python train.py --balance_bias=true --n_head=8 --head_dim=64 --norm_place="pre" --norm_eps=1e-06 --rope_fraction=0.25 --init_std_o=0.0244 --beta1=0.9 --decay_shape="linear" --final_lr_fraction=0.1 --batch_tokens=[65536, 131072, 262144]
Below are experts of layer 12 (counted from 0) of a mixture-of-experts language model. Rows are named up (a neuron's input weights, with its number) and show model dimensions 256-511. Each number is 128 + 24 x the weight over its row's rms, rounded and kept within 0 to 255. Numbers have three digits each.
Before each expert's rows: a language model's description of what the expert responds to; "mostly gets" lists some tokens that are sent to it at least half of the time. This comes from a sample of Wikipedia text that the model never trained on.

# expert 57
What it handles: Table pipes, hyphens, slashes, initials like C., S., and closing punctuation in references, sports tables and track listings.
mostly gets: " .", " /", " S.", " -;", " Authority:", ".."
up0:084111111199136153115113182112113111091102124118116135152128100134144120078115094115115137178174129118131120136108120101122126136134148170062139144128142128146140145136068110151168100117079179146136156142112119149135152150099113107133145138141139129114155104148119100096119082154144164119169119116158142116147141094157133142110142152166155152172159155144089156155109134098122173113086126154155133101129155110072131163115094131121123149134165113147155108104141074176105102172171151134122147107170118126094077133120081151095129151137106151128146086126111169118152103135126136102135150118132140112116120107166115147104158151150151126104154114148121136087109130098100147096146111128146138103155126101094116109097121136093099158122115148156115153165134126130082081187094108
up1:105110159153137181136130121142148137133124140123134174130128087138106134116116120089118162107125144150105147170115090143143138138143156138119158159089140111141146169180079094111178109179099106111131137152102115099124140168106129137110099117179095106090109132145144148121158070114119149132154148188168121139129095100142125121130135144172162160135127144165148146127128145104112185123121157132136115113139132096141151112080116125148098129166121154081115129130177130129107133142151093101135081107150103168120077137083085123123135096124062135134147164108108151132120142161117150112122138140124116100123165133158106112154164103084157104129151125152138163148139134135105126105142181146129175102108123102096124122092162143123125091088157147157134167123145119141092123135167140
up2:077090139117099118130178128147096104140130156128128113118146123110114166145117154175136097136130150141111110136126110123122117119115111185154143174135115135128101140085127151129119124124169145138082128134141158147125134130119121146102150119144136130129119113150106092161139160153135184096168175095159144108162140127124120149162167124146127172118127123147059113113151159092139159137103131122113117138128094097084111160136175174087094124137162119139113123148123145126142124119149110136098122112135148160115149083141142095124185093152166122108139125119121126152182116133141170132161141111120148139146135124107121120127136125086147117152144093101140161063136132144150155143136135114131196115097093162087149146112086116139162156072150137157167094102144114163097110130117132
up3:096117132122141145183150203149150111183179089154152110129066109178149160125124161144130121158095107107118143146124117134116122165156141118118158184160131075139117154146142151136126111115143166122148137097110084133142163090123127138108131097125121122141108093099144128107166107153133130117095171116099142187124173145116096166111178152106112143172161157099146169147127133138086149149147139146126180117145160133118123130130130137124137116133171134135118122165081124138167145127125156143109123135128121134138098116128112110099118173116115149111152164135099150145141110127135179169119135133115140120114137131124118133117139100124159108129081114084118094114147147143130116114112137115142097128136112192107152151127139118120131127125148135137119156132110131157136107102169167
up4:128147120133145160121161113136123117139131122146160102136140107092161097131134060143139106114104134072110129139104116208144161132095204114126121122112163141133117131100088129140141106129131101125102127128118138157126157102074131171154130106122142132122109128119164070153109126093162132122163140139120081153107162106128144095162177162108117141095145153111089164136146138131151163098176120122139103126118101105164129172124199114118090140092113129118133087134129141108114128117127113125121093126142152172144113070123063126111146106091175170142138178107156151147154080164168141131188130167134146132152124123132106137077129127159173085118120117104110144137136150129118152104136156138155158130145112104113147104142190103150122101103102122105120086133103139157113155126099131

# expert 26
What it handles: Table pipes, line breaks and score tokens in football match reports and league tables, such as 0–0, FC, Champions, matches, finished.
mostly gets: " 0–0", " 0–1", " Champions", " 1–0", " matches", " finished"
up0:139154149105187159131121129123149141138177154138110146184125146141102098112126135141112144155135114109160154139108160120099128091113112131153149104136115109113101118109095086077145130115161116099105125130158114143143135123128145134128073119140190155073111112157105105122128096115117097159110161100146126194153098111166107105144148168175136125125115147136143207102113125130123133151117150143108145107142129165139172162113150140126120128121138153127118127096112130149154084134142134131135144156127140154116130101101121168137130163087105143112120145128104081120154108148117124193157154118115154112149101168139111100119127139138104070138156095102133108122137088128158122153146118128129151154126082151070167086103101140128128142135130119166126102131154134092086113131131099
up1:092104162157131173123127113130085093107103130136120117114163129136115132122116141156106126113117141124131112146126152085121085126140142114127128140141117089152137117113123114148121105137136124125105149162115086127146106083151124136100128153131109121107101112095109124117131111116153138111143116154109092158130137153101065144102138158135146109179145120164150172106142144129089155149120158151127141111102162133060124114113162178150129123074137119101160137100136150138114171145146120116141149124111119106138099115144138147115123182109122136160101109099109111108137136131123074099118140112139132123140124101145113085106101111136136138118173134124131113119127120174120114141081128165121126149121166117103068101141151065148114138088157168146133082104084116109141076127124110
up2:129095142146123149161134141115128122119096152073145135137133064091092137163128134146106115088160133135126149136115094138125115147148091160134127127134103127097116145144118111163115127116130150081148140137099108104135159174150117116097112117134103124145122093085145179123093138097155147184146113099116098106115156147193114128101181148183113118128144131116107139165143182126138151129159149107112126169116123114122107150134136147163100139130135123105133121108137154103137172132098154106131092138150138162131113071169122118102165125132138128142080097132138135088140110128113160070166125134150150098139109107140108132099111059149119116177154158150143133129136160086132101146105128089102133132159144142116102123054107113118176121078145133149152140088124137078122148128138128
up3:149150121152134084148135191121129143155117132152177106183123139132153106180171068086172130178138128117123157102147155096138144131128140112183137148164120120125136134144115144114136126126108104108106104130112091137144110130146136164106134118121138117144148084148099146123134143121112163145151119121121110114131098100163125087087172134099099115146126145144125086139138114096098143132145128134154108144111087140170128162087083129101163094145111094094143129106105118149100145119098138108116129137139118101104144133157147123118111162115122148114095148154108101148100138125138132173098128100120113115129126120112140127179112100126159122122107144127120119110110111145133147144085130141182133067129169147124128122094098143137118118117173092072096090096131119151108163105155127
up4:113110146049114118179095155167136134140158136151096170127129144148162120141128118175080133134142123105114117114174131097124154078160100096111141108147100151111115162120117106166130110114130163094133116146122160125147157122072163072133106098148150148160111099133176105171108176107158127089134144147136126151134127115136097098160152133141159151171180150111121164116154149197115155124119162131159145112123185106121127131131144144117115167132168126075134120132114175163080119124151092167136156130117116133141121145126121132111109137086180116176102153141105092086134104127120133161139099150160125125150091121166109126109094101114163124111136157156143112133159117115147116108106127137118144154153145128121117127137130077113121110097110174140096095116142084134102103141144092

# expert 7
What it handles: Tokens just before a person's name, such as table pipes, country codes (USA, AUS), titles (Sir, Dr., Archbishop), by, list dashes.
mostly gets: "',", " Sir", " by:", " AUS", " ENG", " BRA"
up0:153150157154092109111109116149158143067121114107100119147183100175128150133163125096136126110146151123108150097107106166142089119147147134144140125127167144146104158096124137086107111176127132113068152142183119160156179134102128132106094152123136119114118122142146123117165091151115120102143134166144167103145153142105135081125154167132164134122109104158126126126124100102131142111119112116118115152097103103146149120090153124136125088142108131087163171164133150148176164100176136121135135149087094132081079110129098121133144152122114106117139159129168140087133116110101127145168157142118170138117119117113125141109092125086171095110138121130158133115130113123122103127126147145097136118077126159139106105113164117117138120115126134140108172123120108162154084128159120
up1:114139106082127141161126111117124126112133151110096186144125085145117104095117071119174150100111162103147119153131108129141140109171161152158167122118159105148116115130149131140131106128108136164156098073165092134148127147132141175139092111105134110119141152123132116101099111149140157151132139141152104167120149112132105106123121131137127157112132075143120099125133178172090144082090110151153109134139136121143111151071133132124108118144048163116159129153133132144162156140138124108132117148122115101131101116108110112103135126107062100091134116156134108135122120128166117105123150144128095149176103155106102119178108157086162101131114109146117140112096154115124132115126151117176148131127118100110101117120096135116162153121115167123095125097149086184139139157144137
up2:125133179128149152102151182121115149152143115093095170116143094121130113107122117091105117102135127159110115140092101131128151122123136128120094087133114112156093160104115112139166136130154145108093126165168122145111126140160134184107117114117138153100147119125094118102135104122135148095130125184120101126133168111110083143124113177145145100099092140154116131101182134110119139081127110162159133121111137092121107120084140118138109146113123103101168105150129129101166112133149166115119120146102128114090147129141139129142175145111066135135132131125140098105101123117149110111144115139157152108107093132178112103108127103107131118109137184103141151109098133117117094141132139130139126148164132124138096150110131146116149165117131145120146133142079125117082125136206135
up3:101143108152137140104111108138140118109159142110111145129080130161126173118099145111145141157181111143111137161096125128135174092130147150086169110089094096154108162114147107103121110094110139121130140119142156163137124153148144124111139139148127113118141123141137141153164094095124160133116114143139149099102148148134124152151141161125110136124100129164105124131105077157158138114135095164110114134140138133175128159155158119105165131116148122118143172120120116138134163115100168135102123173126073154056103173176127174161120132146099126103117147107186100158126139097116103125143158153101089112152136155130132165126111109103152146095095145137129104145126057156106157118130128147120127142114138127132119121117151141113117147111167125163106106120135155106131103134159094
up4:060123126082144140129134153134130165123168142154106135121105126115132085123132079125157113155137130103105152098119089138118128172168078106112105126147147132144147092163122129096126099140127171121106112130114156133133108131132121160088183127106125108151108120119148143124149066138128128069089163142105138157098118120110175142119148106117113111192111098102127117112130155153167171106165132113149146101155132126105137113104141135134124117149133166135129135144104112160146122089143152126098152118097098124129138116169141148105130124074147142138158082095165150151115143153123149116118105153158138062155167102124111175144110115070116154128132105105125151082094138129155130140118144159114106112100147157137116133118094104092134112104104110141172114143125106126102090142124106

# expert 50
What it handles: Table cells, digit pieces and numbers in statistics and census tables, plus season, NBA, competed, and founding verbs like formed, established.
mostly gets: " Density:", " @", " season", " NBA", " competed", " created"
up0:132143136135155107152170160108163119120113127135127089159102153126141158128152116151120151105137124128115168112104121142130119117108142105079117125136092139129138124142137080159122124083136206082117126108105137146136143149181113095151107140110121142151119112128077140121149135123164150079156138083165150110144093131126159089117137125165127141143112137186154139102109114144160119137134146167133111106143144099083086132109140144130138124182132135126142103178149100125167131133127115144138134113120136152098110099142104122117125141128148109108109128146121114128138123161135128166157129080137136091130114120133130152163138139121141136149139110102151129109173144133138131133113128131119072119141148136080135158126097116109129140103159128145115169140099146120111091160155136
up1:124113138092169088125169153142106098138088171158113125163125177092173174132142097112103159117102111148156110137161181136178123131146147112111124123148094154099129103143102125173121136118109151106104151087183121156158137140089120100120141077145132150096167104125108112142092126115136117167190114206144137159115098125112143139131160099110160126124147155147114103151128168113169125139136132152126070095104148095072154119135115127156107124091130133077144165137138105132151099120131109157113141155117133158159088133104121107099135120138096113127122115099075128086128135128109135164184169130145163115142138111128152110133127170114091120098151129157155148119142149156118126151107126140132117134119121156069113073136135123072122112129158153123130151099182150145128081121142109
up2:107121122104101115112165172154154167153142163098123142135106103099094119160144133121094170153141133113109098113103139138136155125095159143127163117113120143076145125132116080147128129116162120104155166136146136178121154146122091101174134123116128181106149107137114089140099091076151128144161122112140144141096112115140147152126163129135134113128120148113096148131162111108128143114137141168117160106138165109106118133169129123147102130104103108123070131071078119132180129130152116151108091116102116119151133133154116165095169114106112131168130114173116167102147114159124117114140166156128151139116104143126159133141117152100120170137121171125134141133151116138125144132153153135108128111132105151094098141110093109134106098086112071172133102111125153107114115111176107
up3:116138108154158104115164152145155135165138136157096109162145110120143162135155163127150141132125132126127113110111138125156117122123148157106144142120118124135092152160147115119128092170134143108163124131139134187112152106115149136143116141098075135144146091115171141177122127118155134154128114152153106117080106106168112106137149100125132153135124142100136130126115153126115160118133113128130129141128140118096122144081126110091125166091078137090135136184179100148128103125123116171154160083137109119086153129157109150160122174110148165119109150071107123096122097157143176128145134155152131100094161114104112106132124156129137120137142135180123129056116137107145173102112122122186107096103140164111095138112078096111128090156125108111119136109142133148112075155141113
up4:145137151104140116148123181155136121116131132131111111141113166140162124139123117149131116158136148131085100160145119088128128122176132164121168163147124132112126140127085140157071114091174127052119123097147126135138117122103135097133146106121105178120133101160136134130145139122140116126166121112153161179157137121151143127097133149164153144173128123112111159108129155112096154179119176115121137110120165104159085120126138175150105132096123142098090105111159098153152101137085117145128124133133114144123127135122075173085139128101103120160147129167090133124139108148124116144142132106144155139137127106102191171108143141089135135112116108110108067120116116116095135144100128127099138170101166132090149116146147061157186134124138116127089151147151098121115131151134130

# expert 51
What it handles: Short syllable pieces inside proper names and rare words, such as it in Dewoitine, zz, ine, ath, plus water, air, Ray.
mostly gets: " air", "zz", " Ray", " Ay", " Hay", "ire"
up0:144120089162135098154111140147149156148135141151120167090124139099169105115115115103103135107164129137145130095134110118119093118120112145128141124172185116090123149151083148148108103098144128136136140139139138131112172144136152110156147152143144153154188144112162102176138144132100139145108143069127161131158115162103164130149148127141160122139116103075108146094105122174141116114113099144131096143059150118072108123159088104137135093106072165112166181120155127138094134111153117141125115104125136109164090136146150133143138167136120101117112154074124164135167103161178154147124191120141138112066140146145171108108185090120148096099159108131134158135105123172147122133109103147132118136088129144131121153133164123147125137135127140102133165128138147127120149149101140
up1:119094112170160169103087174118138154091161140156093151101143123145126130123138097081141135135113129089144112142134124123143158122215108152130110120129136107143154125102122119106113144151134141136156095128153086117120169160121129099113121117114092096142147130093116092164109094131132071089168138106082153115135160101153145130144161151135149104138082135119124152130137112125100122144129101175159087128108111129128146112105109143127160168130117132142128077079091131110119104136126159114110118115138144117117129152143148120090147119137121135178152122129131128090140120121109135160118135141147122134061103148104090131126172134112125117060103156119100100134101088119110129121140120160142163132149130147120081127126146065112101162142113098157134168111115112130117100128120116
up2:123094096160136112185110149164115118091140140160123147188098168097169164093146103117129122096130149140104112109119124124163160072133123119070115151135085137134133127143099116110099134095163142146115115128154147097106151136134125089091104121095097105108150138116127136114123094143109096129107139158135155097147152133149126120157147113142133141146153102165140141135096162101128159141137121170130134129110174139103074120129101105136153136087101110133171145124104162139106165121179131124132119131116050145099147107114119134139103144151200096103126131124131096100170162131124156111106134136141133089130134124093126145145118127161136121091147168110120174118116146126127118137155150102147133154145122141099123096112104142130096112156111103158132099128137114109114148143135127
up3:086136148163116144103125108186135164105152176207145122093122093104132100091108126111155126137160102091133106124153120142172149111138112135108065117123081154151083101168093135078097140116094152133191166161109124155086142144098091124128108120111114092116138127178133124125095113154191121126137113117118159124138116165150085107107143139157158162127130115157090170176132140071132115151076137151098119130097096188137108119104160114114101132107102154146173109110126149130113121103101116151161107183098122158151163142125142103103145150125137139140159119142108127123117143137159124103099149116194131120106126112098103147131152135123132145077125129145164096135145103129147138144124108119149112109112129135117111160144082136152123127117140079162102126133094114152092097115168125
up4:139144144127159108162172124124118136134080088144111104086107155143154123146073143112107149133165099126149121134198152106100109128154137129119071119103087129116097162141130110168144144127095108131118103130141154106131127158126086111152108135130160107122119087164155138143155117128113089116130141125097148107126153163120047122142130157110130119131138122097091167133135137130193121146105085136099101115122160122090132159100171107140123124135131128120158121114138213083165075138120111148151128146128149124121162125087112146113152140152073117094090151119130098182173117148085154129153124152145163129146134140078161146092103109125134134099139129117127082120142094126151170171171120076111132167119145136081148132115096097164188094164097091112092130120131092110096119110099116

# expert 8
What it handles: Word-internal pieces and endings of Romance, Latin or foreign-looking words and names, such as -idae, -ium, -ative, -ible, -atic, often in French contexts.
mostly gets: "idae", "ium", "ative", "ible", "atic", "ful"
up0:121120097159122122143155176074137094121091165168137139135135119110173115153121097083100095145118105167101114115114170115079148122116145166085109145120112156169135132108138139096151142151164122046171130124139145164126097092128137130176125135159149150119146111148077157140125127148141112137125157111110139116124173155134124116156123138095149120157116128151150153136146147114087174107121139108148166123117091131152097105115122120115142106144136127166083119167146092105132130130125156081142167128142121158108130136138144147077094120156141121137147119121114173146173087099110104139168120181146137160115146141102119139134119147103158140089113136108110121114091116150125108110123158129099146153152120089111097083110119099128133099125144167147135160120129139109127142138161141
up1:101101111145097134143124116096135126125149174134112159138157087123130150179096113119136141074106113136117103140174089160135083108118143136126121133121143146122138097153085096153109163182140140140110127125111136123112139141131104134149097138152096127159123126118132127120123103137122125157135111100125177116094122142113108135126152167134172097157151098121104148156132131115107129128138164090189117133178091093141126158085125107129150103119182087155176127141165078160105100125126110106111124173133118153137123175160097139131100122109106131128114097148167145102124104099114148083116144155143153127119095172119122120117099145121125169101126107174120088118098096106128153076139175149127130166148130130120143088163101124129116081154116126125107175136129125104138144175097083
up2:104124164196107102095156100142134109181127142115146090082127128166144127117097120101099132096147097090135100147115087130117176121088152163121097146124124091105101125126108158148113129136154126108143116165154138134098127140132109060117153128147153131147113155162143134128131136121126150146138157091127138140160139137153130074133136151107133118164095169114131130114089129053133158054146129123194137133136120091156140095133124105148105154108138092167114132147163129145069049140131136090119120125079155142102125086148152168133101131095087148131131098118134138114139133165118120128145138115156153111105126132133123129121176121132107145117112143138079145174122080080092163124146126142121079152151166117098118128137174126122132166145136110152153134136141139138112164125146111
up3:130152112102127103189134147111117149134131127159136133166142112113122137119126145103121121093122145093114122116152096130115060098139149120117127125126171141143136133120143174180164141151136115124143090095154127158141079138106129154126122161076161106123128086137115118120134124131104120129126103097121148128133110104097143133108131140111129091133158143109128148146179122142147148163145105145172119108095159168159075113144116127095109136079137123118105131157143145120150117133135141111123168121105069168121143163118136140092112105151128138141105095140132102118180110145148136141104128130114126145120092093110150142132170161134140124122108153134137135137109130105157151132131147146158106157162158154118127087131110139160133143111151093152132129111133146176136147139114131
up4:129094134126122104096145165112114107149118149148121119163092135128156131145118096117093120110122099131148134138175144116137158066141125105118106118104151126148153103151131185143082141146139104120137119086126092153088102148088123130126136113132114110086119142123155140104148135100114153175165114143096119093176119073126117094171127190101168092104155108131136114101133124101146117145110099124149123107147112114106118109124113095115105186101135119143154094086142134114131102127158148168124132127071128136098126101145085139088126108124187136133150129157125140133146115141099141083120131159171139134143110149122109159125161148110138104134164123152144130103099116108137152130121122147148140143172145109108094114125117123103155109113132116149159139109162138132124145097087119

# expert 39
What it handles: Dashes, semicolons, and, with, and word pieces in credits, track lists, recipes and bibliographic lists, such as G, itone, rec.
mostly gets: " -;", " Freshman", " medalist", ">", " Authority:", " variety"
up0:111132127129135158127125156161132148161086163124124147151099119136145153145141093172123121163137125130103144104132138083124153111135159184134096123053129136110084146099106154134158167136132132143125156091111111148141130134156114129096139115179092125113158103125158138104098124099149125138165074144140177105121105151156116160151172173155117110095122112115130152123065154062115177144150141169167119110105147117114120111090133153121114113128098146114133061146089176149151133090129149104143143134146121191086136142088133147101157147133142132141134099110145124128121116151118143135148125107134140088153102139121174112144174124121145096091146115148129116117141129123197147106118075130114138132098126101111135156118091150121147149130154101136120134159138111117125105122141117
up1:101120153141121127121132143119099146136116125137163121089181140116140114170120143147133134144129139114147167122123135058175113133175146143103159149118168129144082150153150098178106161176135107107079130136101112149081149129086092102149120113121084130120121097120137118123155116127128138128162125119148127122124136136124133109116133149154094170116110143134116109121123166148092124078146117127118146102154110120108079104088099150075115173133118102115145115128142125187142111099142126151112128134120141130165133108132119162116152093176083160120118119101122130125151099121152125109123150164126101143127154123105088129117090134137165135092151107125116086164105132162145158128145154108124124112141139118100173118117142119097099109101157096138128127099127187102111123120122091
up2:090155096095114154157191170126154161094078109175119148126162137095144156138144121135144161134163140119140144074139093124137102139168136163117161137141123149124117096146132107147090105151118109135159130122130143160103117156081096144144111091133148102125082114110131135142120061174156152169148102156089137113155144087157143115153173108136145114120147137085098114122139180125144155115148120141134111110159112104093134165140103139119157164066128087117155124150135110118157094115121141100165141115111142150105139155117085137100134126079091140110108138120102176109133105143094135152166160138134101121130103109147132121119172113133136120115160120131111125083153165150138123125115115126104147129149125126064127135130146098153140146082119152140164107141121122137142105154167098
up3:112138137118093129138148147150140160150148190150113099148099110116119137104142118143073191106145142157134112134137140110156116145113121158081134136128133107123138132148112110143103159096151136125088182138138115147141172132142122127108110100118164082140089135107141077124149101059130163131149161130157137151105109154135116113113168158154134136136158139125089150154142152100111113137132158138139125106133115144122116110118112101134163178143097133101126151132137156180166144117108117169120154104101131159122146127125119150073187110132084128149131110137087136135144152165102122114159137166098126131118126180125118110071115158102130133155124145129134136075142145153149080129086149170138121085169145144102120120106142096073112162140115067150132153135141143155075112130083111
up4:120119180125132099166180159145110157125143180154150153140104114100099136110108093102121182084147089118127133140145156107149141103162143126137099077110125089116129140133135138193202150113166162126102123165143121102126132163140105128143161138167098167074126123097132106165113134141128132128139130094114140120133140099146114124074166087125136096113130130127116142096143167104121152083158125179112114106114171099097073144148163118135113177162141158126150107166154123135130116125119125137112133110121113123106146122137148156094160157112121166160129114147124166129152146131115119151160113099153159127113128129118161109111139092135157116141146125098116106139169095075182165162113137130105105103161097178105132151112100126126114129121173142132141093155143131089140125129124095

# expert 34
What it handles: Short word-internal syllables like "ad", "am", "id", "ud", often right after a "g" or "k" piece in names, as in Kalbid, Hiram.
mostly gets: "d", "ad", "am", "ud", "id", "od"
up0:116099069155106066162155170120089134124161157182104099127094122106080109131145119098118141136129106126162100106132119154110133097117118163149122115108097100093126165110153165131137143135127117147131131162157114135151094126103126140124123126106154143138131153111146153121133156093143114142180143151163145151101195131120080148156142165129117121136200121141106118091134149100111139133081134152121149129103162098105146128147204129166100117168100133095113119136141125160126130169126161137159130142129125130118103147103137164094140133117146146131143124077091130125158105134132157091145130125081154121102111100100090144145105105112141103157141150100118137152125123136120127141124094133088142081141123109093135156160156118119134144154130113136178126079143116148095140142167153
up1:125149153143133167069139115082129152093108140142112123132143131148117139126134116109114145134118106162145103124063120150110166181092133127134183105067123116128125117113107177129164163127137178134144121166168148119122136142096106128166154137088130156136127119091147113120125098116127126141130146138138171118090168130144085152093135171090096084127144122161115126131131142153148152131099096122087111174126116123141154129145151128118137150172126132099173137110147125127177136121149123077113116109117098144111111075128124155116134144155133119105143101101115100129136137125145157140152131108123146113108123146091123111122109183130161099116160147113114110181172129078157115149119183138109133122103098093094117150125116070118111105194111119098133161118142122156101135111172159
up2:119126105103163144138144118122128170115122095132095109111117134101148111165180121140125148143148130086120094131110125139090106116097110107146179075096129103137145128117146114114121160156107128134127156184148125140127136054140121136091049123090132129133118108112121142167122113100114111125144136163090145121097147114097116104127166137120128142133108122085091159100129168125135155113150181164096092103109090124126158141117128124159141138140160185131163105142143103103130143172156111133126118119131096145128109128123105132127137114107134113146137135105117144139129151138145115173136102145133140130156099124109146132117123109116132164078111148176161145093114114131118139178145158092131156155103126163101117154123123129134158138120121141113093143145136094151107121166122136
up3:095134107097130107136121140149133127090159141141174151169109116158113145180157084081095176105108118127136110157134149111144106137145139153152105110154107120110151113140109129129143125169098140107156154084134109140144136116103135136133085100133171124173129113115137107085151116174151105133122111131147137081135117109136117121138101159101172160133153084151100165146137150114150143141075131140190133154078159119121090122115132111147137138166135153089132110141169104142125158129135107128107099142101086136092142158132113184125128113128141134137141116122130144109134112127128180115143146097116112100141137136094101135109137111110103129114157121135129086171101134125124143146132088117143108139139112144099098164107103154105135182093137137135148127128152137158074120106091151
up4:127133102165143144154132177098138084145119122149157175133092176095099113122147102159095134132138141140143119106084119140138168120130142091101084103087130093178117141111157168113128144161107138113156077113127136118167098119122129145109119134154134138129129107145120116134127138095144071133112135146138164129095112066089140134097168110125132138123165143118121175141089154117111203135158103155160129144126142139118119169131134185165103115118141167120151085146133125152115071136107138152139157117106109127118109074156093105132137138119136150155137143136121124073155108141123130145125088126123127110107116112147152132098134130174181137149101115120125091109111120162146150114145060125146121133125154171113109125159106096124156131130145099147169143106123120118094125112096154